Weights of a small mixture-of-experts language model, trained from scratch on English Wikipedia: 16 layers, vocabulary 8192.
Below are experts of layer 4 (counted from 0) of a mixture-of-experts language model. Rows are named router (the router's row for the expert) and show model dimensions 256-511. Each number is 128 + 24 x the weight over its row's rms, rounded and kept within 0 to 255. Numbers have three digits each.
Before each expert's rows: "comes before" lists some tokens at least twice as common just after its tokens as in all text; "raises" lists some tokens whose logits its average output raises strongly, later layers aside. This comes from a sample of Wikipedia text that the model never trained on. Tokens count by the router's weight.

# expert 101
comes before: "|", ":", " |", "-", " place", " career"
raises: "/", "les", "-"
router:132136135128161119103080108134099163143135097127123156138142187122122104131192104155116104102121123166135158199136160115135105095103062084133127120089125167111141112134132105105140130110117122155153109121159185124116124082144097112138139095121131159101091147122150142129169132146141111144136114113077202139144143124145122107130103114127099163157131096148096081099129127102109133169110114138127122127115127152115126141144119136158124120144147108151100129108147089149123121077134115120112134147131122118163146153137138088138104122096162148131167127143121110089153123134123134118104173098181138142116155116140084138126128111110109131135142103118154140155139115178127079140154163121111143125106118176128105109108123134107136159130141127125091145124136118124155092159108129

# expert 16
comes before: " the", " |", " a", " his", " Ma", " 1"
raises: " Colorado", " coordin", " capacity", " Atlanta"
router:164112131115115086122135169129103116115141141118089120114107157120106172110161069192139156124110136084124152149154111087122112118117150160135102130152110109095120152117157129135076082129137163152149139109142119146160097110127123129099122129132154157147109135154128125116139126109147060154120131111131146097175126114147105142150113135115074131064107121157145109130170109065140120100112086133124137096152151133175103097147118133087135137153140124159152124119133098123120115108105146126071158115126132116134118126093148119124135153137144115121175160129116153102116101096144138115116150153130105092138099118129156129134161118115121128142140111124129156155116176114090118140160148134152151102149113136119123173138126110098104134158125132181110098134123161139178124131174126

# expert 61
comes before: " the", "=", " a", " =", " his", " be"
raises: "ár", "ly", " same"
router:133103117171142144114122147140131140134159143144112138164144159110108133148130126131150157107142147091132155144117142118123124128158108092111125103156111155152182136142149173142111094079122162122153140142140170140131114126143139150118133106100147125153069184171142117130134111115164102106159110137103155155145112140157158102124110159122104128139112160158106109100146122097153132129123098172087138104130127138124114128125108110112179121161128093120149149099148084122125125108158123151104127129159171149144168090153151159130101098076152088143125132139135112096075082140135160079147124107167121111124078148125132159128160131120151101129147095106151121116115141120061139157115178103160184091135100150144106124140099120115151190138120145085121114126141139144176155129112151

# expert 4
comes before: " 0", "\n", " 1", "  ", " 2", " 3"
raises: "aki", "ardi", " scene", " –"
router:175104104098149134136154151118056083138095090121130123125112152124109182146130151151128156118148168100099155135171148122157161114141148112141200171116086149152151198157120120118088116087126112163153110149103090117107137121121145097146111114162151150153144133141113140125087139145109159141148152162088140152152146128099179104091156091125110133120114134067100087121149097102179144130148154147093147109156112084185081094138115149134144122095111154105136148118134110129111119156126104109097108103123177114107134116109132152114088126149089178102141157119108101109115113136131164125113105126149100095093114152108148159156115127140090138115130094123126147146126100117136145108127128154167142123134101098139105105127106101069145087135127130131107134112099105137096140120157167

# expert 38
comes before: ":", "53", "42", " name", "51", "52"
raises: "51", "53", "52", "39", "35", "34"
router:146132154144139122146110096078137135124137131140129160123162142125123112151144103142121107155095127156141140137088109117122136114119111130117144123149139129144123099122134096149135134121124141109115149110152114090112119133149128140124098126130093117167179134108116138133128141106109147144119114112150108126039118130138109144175131100154158114145146138142131147135042156142093123117111134123145150151137122134076206166115113140132096126142110139143145129108113145102142169131142111101143115096112104149138095160138137154130156131113116132144136124099163150133131155123108087149122143116106145115110160152152064088158140119147167160110130172135159127085149106163140122142119118171120129108144164136140141128122143128213100145100100126118108146131127165142131113102094088

# expert 15
comes before: ":", " name", "\n", "ed", "ary", " career"
raises: " such", "-", "  "
router:131125148126144129140112091077145126118140119133134150111153138133126127140145109140136103163093129147139142125089117119123138115129108123107132131153122124141111098122143099148134149112122132111091147117150131089108122140153114143118091133137098120185171134101116146134139133106099154149108133107140116122031111133136119154161129100159137129152145136128118135152036157134083124136108156122146142143132127132071195161109120138130112118147121134139150122096107141110147156126136114112154106093126104158145096168140133162128151133109133123142148126092164161137135156118107091126135154099106151125119158148149070110163137128130160163114137162127143121091140103150133101145131132166131124112142146137133144121121138136203095144108095133111090145114139176148144113113108082

# expert 28
comes before: "\n", "=", "\n\n", "  ", " \"", " also"
raises: "\n", "\n\n", " .", "”", "\"", "\n "
router:115134111076108108114161165121153087125123089086148104131099111112117116121077155111116133107164155079111147119084148145139107157169105133105151147146131098136139141134152172101127159123117114126095166188118142130148119086096131150136119152135144135155121111144130127166112102123125138082127169141144118092152136122112115117124142148114150112108105152115142131124119104143172128102130111165099145100167133107134108092099110130105180169101148080089110095137167095115152103171157147167146108123189192104113175096079137176181117157135112147109135089163149144145114128114163140140120090115119081105123104155129143143147118106134115139119169125098118096167143107112086154149080104072135122133118130145092104123116121111132122111127103170123127085094147127100091115145114150

# expert 104
comes before: "\n\n", " The", " In", " He", " It", "="
raises: " It", " A", " Us", " Of", " Add", " The"
router:127149177128158074147131140141130142123172071123090098087110122120090115112115148124113144109127089073145135118147185159123126177159132139104068121137107125101142162117107116145163114155121174095161139149151136131137123130089117149103140121132119121090150119137153157124133128107147081132160185129158148119150157123130120171182127160123146130092132130095133136126103108151157146112123064132142139089114126114162141118138104131082126141129149095161152161131138098149130128113167173174104158152135161147120156079108132101114120121097106084166130092134129113155128103105143117129129128156139123144139128186157152121105148109120129096101150105140164168127171142109143127163153139122097087140107113100150092170119131086136150131129126130167173167143075120131149150131114120

# expert 72
comes before: "\n\n", " The", " In", " He", " It", "="
raises: "On", " This", "In"
router:126101108150145105153105155127149082152124083091144098101116080156095137118118163099110132165148108103148086098135131158144139155121176175125083094100093102101120166112099109113143116141121143111157138144125110188136163145080128142164152081151137136082135121155126152159145140155117111124121115163147155111168137130099130127131086134125133132111133091099147152121126111147090123133148074077146132126101138160147133123109137128112134160130094116100151116178107141153128173127134131127138137131129156129086151133094102092133086087179095125139103121165139132155138129096134125109102121144094138140110164119118164117093093159109112097101156128158122157175137155112169127160131093131085110170125160097096093144102135154152104084112172170154147170137109111109129154149086104

# expert 1
comes before: "=", "The", "In", " was", "On", "|"
raises: "=", "International", "well"
router:094111089133107120146142142136120162094169125171138096150092127163142123128116145153154147186160169086150127151123142106117138124145144124108150148144128108120156173116146118128151131159170152092123129101155162111119129123162147135133137127120168118080118127174103103166127131109163114149156098136109156152154149121158145153137103123157098122113123120142164145118153132109168116145149146155112194104110064126170121114137088089148169116120180071118119139161133132169145154118160125148086135145158127116120112135111134086126102089106091160132161134133166143147123086135116137118169108154160148116135104133122086169140103158137087077167120112146155119128099154123106139147126118110110101143101118092105118102097129172168151147135139125124137127145125117130166148159104093

# expert 119
comes before: ":", "s", "-", "–", " by", " medal"
raises: "eal", " sense", "ald", "tt"
router:099129132117099128095109133157133138123102146164171079128145169145129144126113115128155141167145204154094130138095129149135128091138095143119108130130148124104096145102148090129084171105112103126143135096167137136170141127160120090109141151104152106152130101134101108109153101132154115134145131098082120111174158121113104128135145106145122137122108121130088163166096101108148107159167169143108112157116117116145210104149145168172134154122100148146101148124106146118113116132077114130132111108161125115138128155116106161102111119134109172139163122136107124121114125154095106148122144101119159093139137100113137163133100120121117116148097135124121141097077126181139113127140127157144105121105102137144141104131135155171156139152127082095097108126165147114128140129063096

# expert 109
comes before: "\n", "  ", "\n\n", " 0", " 1", " —"
raises: "\n\n", "\n", "ela", ":", " example"
router:097160103111172087167165159145128106153097088092079077109099156115105103130137165097150148080140172109156096127145171132131137141160143114124103148096093120165111119152109150150135143123104178135119161157130140204144131108098122145122113141117106107165053140112141123138139176102129129110125135134154149149154142110129117137085143134108117151110149109138140096111126084108144139174144100097145125131088094134117075096087166119110139121107192094085099114122118107141111077145153130139104160140136151126096132115148136113097125117157115145131139133128091115119119094118174174137163092166156108130111102112128177120106087091150141118101112088154156130160122130115179117144147135104147151150100127133113087080100148121086161115124168115133132148113116113093082116145140138

# expert 118
comes before: ":", " information", " name", " by", " career", "ed"
raises: " —", ".", " –", "  ", "\"", ")"
router:127125146132136121139106082098144133134132115138134140115152140126113122141134109138127103153114124155137144125091109119119132115123111122112136124149130129139127077123142104147145134116120133119096145100137120098107123126147113134123101129130108105168170139113122146142131131108112158142108120114138103117033108140149114146159130113164147138150149136138128145143044156136078127132106146131139132144141136142090208166094115136119121123150118136138155127106115149107155159143152108110165114106117106143143110161136124165132148132112135134140139130099160153125135162117107097134132147104108143113119163146154072099159131121142159161108137171128155131088151102162128099136121118171130134106137162147133158125115135136209101147097102142109091144116141173149137113108099082

# expert 96
comes before: ",", ")", "–", ".", " and", " to"
raises: " based", " –", ",", " it"
router:143145128106098135133104183118132130125163159147162119105135093127111125093120130107117116184130117096129112105133160140118135155145173143114154077158150124135118145126105170077113140130165136127156120154122108102163136161101138149143125115143105096112128161094134101140118134125143143133135151100135103143062122104112141105141154198143185146131106146096162138126142125121132092158177119135131092112112127103138120115153108063130157157142120113159190144139126125159104118156189126117131129151090132070134139102139184135151119133103100150099124114123125107141077164108153131106149108151099134128155098095108134100126128138118142139149134128125110119089124134115120128124103160163171128136153124118147113157104142129130106118139133096129148157133109103156095129162150092

# expert 97
comes before: ":", "\n", " by", " name", " career", " Arthropoda"
raises: " —", "—", ".", "="
router:130126141135135134132101083096134128126151135133142145110156144137122130147150101135135102159104123156133128135097112114123139108126102121110122130150123124138115090116145107138132137107121129110102141107146133103118119130156122132123081139144113123168170129102114142129136127108106155145116131103129119106035120140135118148166134098144137121143139132142124137153038151125083114133113144119142141141137128133079206180106121130144100110147116139146151122102109144104153147129136112096155107104114106148145101174137133158123149133106127130143147133098155150124133154114102090135135155091108158118124154140148062102155145123142167147116134169125149133088140112159134109133131127166130130110137157151137147120122137135203104136105093144118098141118126165148140104118103083

# expert 93
comes before: " and", " which", " the", " but", " he", "000"
raises: " the", " it", " respectively", " in", "\n", " others"
router:116123114124144100093132129144093166151141102114118106117091114148100084100106148094118159114152105111134138130152156161122109140160119101133167105100120096127126087159146202129122100123133174102140096172131104168133146135122111127150168141092138114076144113119101109135104134137138096115145087114134139128186140148128148119117111150141157122088126112117141092146169102128143146129131116152153175101123118117144098108131092122129134107079135070098069121106141107155161130133111158167105169141153180114134148099149131089106117104128150148126104140135085151130099123157145163123169095152151151128122079152130088181147147126106149094092169098116116133132098097128083146140111148098134139139134101147100122154139100146155140115153119119130133115140125096121134166139083166

# expert 39
comes before: "-", "|", " -", " Pi", "18", " ch"
raises: "-", "|", "="
router:148125139105133096101161160159161133144098125119170109135120136135111129142123084125144131125154135152104150079127121144156105142149160108133172137108156099108123167126128154105085154144139123141143123179119105118128103132103098097133152109163148120120120122156154096181145124097152121101131147125109114112148167142146107075102155133135162164139160146137146135118111117132167144142182093116149099127164118123114099147136161156087116141125102162121135148143147155120134145170116140149147125172121128107120153095130124164145121136137119130086122144126108141163141117121135126119112124150103130143130101116125180149091103170137102165145187147142091101119097114157136142126108154086097117170139096127097116167140120129139108099161152104184084106090173123114136134104083182

# expert 79
comes before: "-", " |", "|", "=", ";", "\""
raises: " towards", " out", " to", " toward", " box", " away"
router:140145130127099125124132101156142138098141125118124143119084113157167116123144148144146130108126139127154112125172153121111102165147084171149090132120092133127119129108073158074157119116178142093138127110128157127142155127131109125100129151120116123084148132146121138095125076118126115119159105151109138114152154099112152126095143183099103099119121099141136128123166132140127131137118116092100110113089148102110101145170117083146138135141128112148117151146139101162148122105142150119103171110100146165129137130136147130115123114118150124153125171130111186161159138165181164168133149142141100150125140141149139122114151131160120125105134102114134129147117124090161094102136121088123167135109156141117120145117165093095137142137159126151164144171084108115133126133163165

# expert 103
comes before: "-", "|", "{", "N", "old", "2"
raises: " which", "\"", " and", " that", " where", ","
router:135123166105128114134135111177109112134144119123070119155157108113113129133082118107135156142150158114103149122133104109090111144102155138124152089132116183103145187138103112126146124121159136163119114115096147124139129099047109134162156136144123112092104107121160120113110119137120163135140125139110114122118147120116079082077120129111111144106111159111151116161148128120145139157151072114116134146124142147143125133155179090133095186175110130171133162138136073165131109105118135134105166123124091093115170154127140099094125175120112132088136141164103117115118081163138137132115124144142087109176118133098102059090156107104163129103168154143136144145119134158104131111138141132106133124073104145094131149142109079095160134150127132144144122113130146129141137109118121

# expert 90
comes before: " the", " birth", " his", " Historic", " Representatives", "ulture"
raises: "ax", "g", " the", "abi", "add"
router:146113122160114129126136111123131112155145159131107110140159102129171170175108126138130169117124184098117147136111127129104149125118150130112132090133129148143100149150134125135107184102133119119118113106073147135121112149131116147151105132132140122123084105113128105111123063133124139142120113117120100159163077135077116115097110100105086124120100138091130112129164083118143146136168107129124086116135118148140124129115125144138156120127124081150062121119172125117140073121103116140104146119153113104161113167153130141099123173135146128106130122125127111139121088094133142151124152132079151119154094111108174164140120130135135100150145129079115145149122147147101106144131163141149161105159108101129107135105148101090110137149085126097141136109121157142150155118138173

# expert 124
comes before: ":", " |", " /", "\n", " mi", " ("
raises: " from", " with", ".", "ordin", " in", " ("
router:092149121112157151095119066159115129148125149127136109138142144129129129131144123131106146119147131163111121145116126108141117100128109088142105114081121130127129081119141114137113125119128094110153086138130126111158125138154139086155050168174147175115116122115115115124143093182117159145133126095089162087152143164159124098138106117139085140149102110102112104135114143119120108168143099109124133135159141128109165158128148131191129132158110165146134162129140141145107114112057115093086088121128121119154154190090106107132117141140117158083155141166077107104128114115138124134118140084168144120133151097135096137133133114116112116108110168117123090109107141148129125125163142124112151110092131148124156091118092179130131128193136123113112107124116146123140101099111133

# expert 8
comes before: " |", "-", "\n\n", "|", "  ", " 0"
raises: "age", " -", " would", ".", "es"
router:106129132167149101156116148141160143097144086119092092128125142104084132158172146175120086129114078153136118184151136141103079131112112132088125120121113117120127154112151106103143095105106155129138136105124138161139101091075122126121134105154129127098079130163162113134158131103145125113130114101130155146137156132140098121152105066090105188119082149121168144128132171096150112113102089143144134116111117147125141110113124144150118126131146138151143128114133095159095066128133111135126144170116111145129147129137127130135101100107123109091116148122109086095154093122157134109135134154152101114176167114115128127098153120148138114154182131168103150146163171118150116127090162122128131077100136156126078113113127109139127143140154103133113137099121114072133156146119120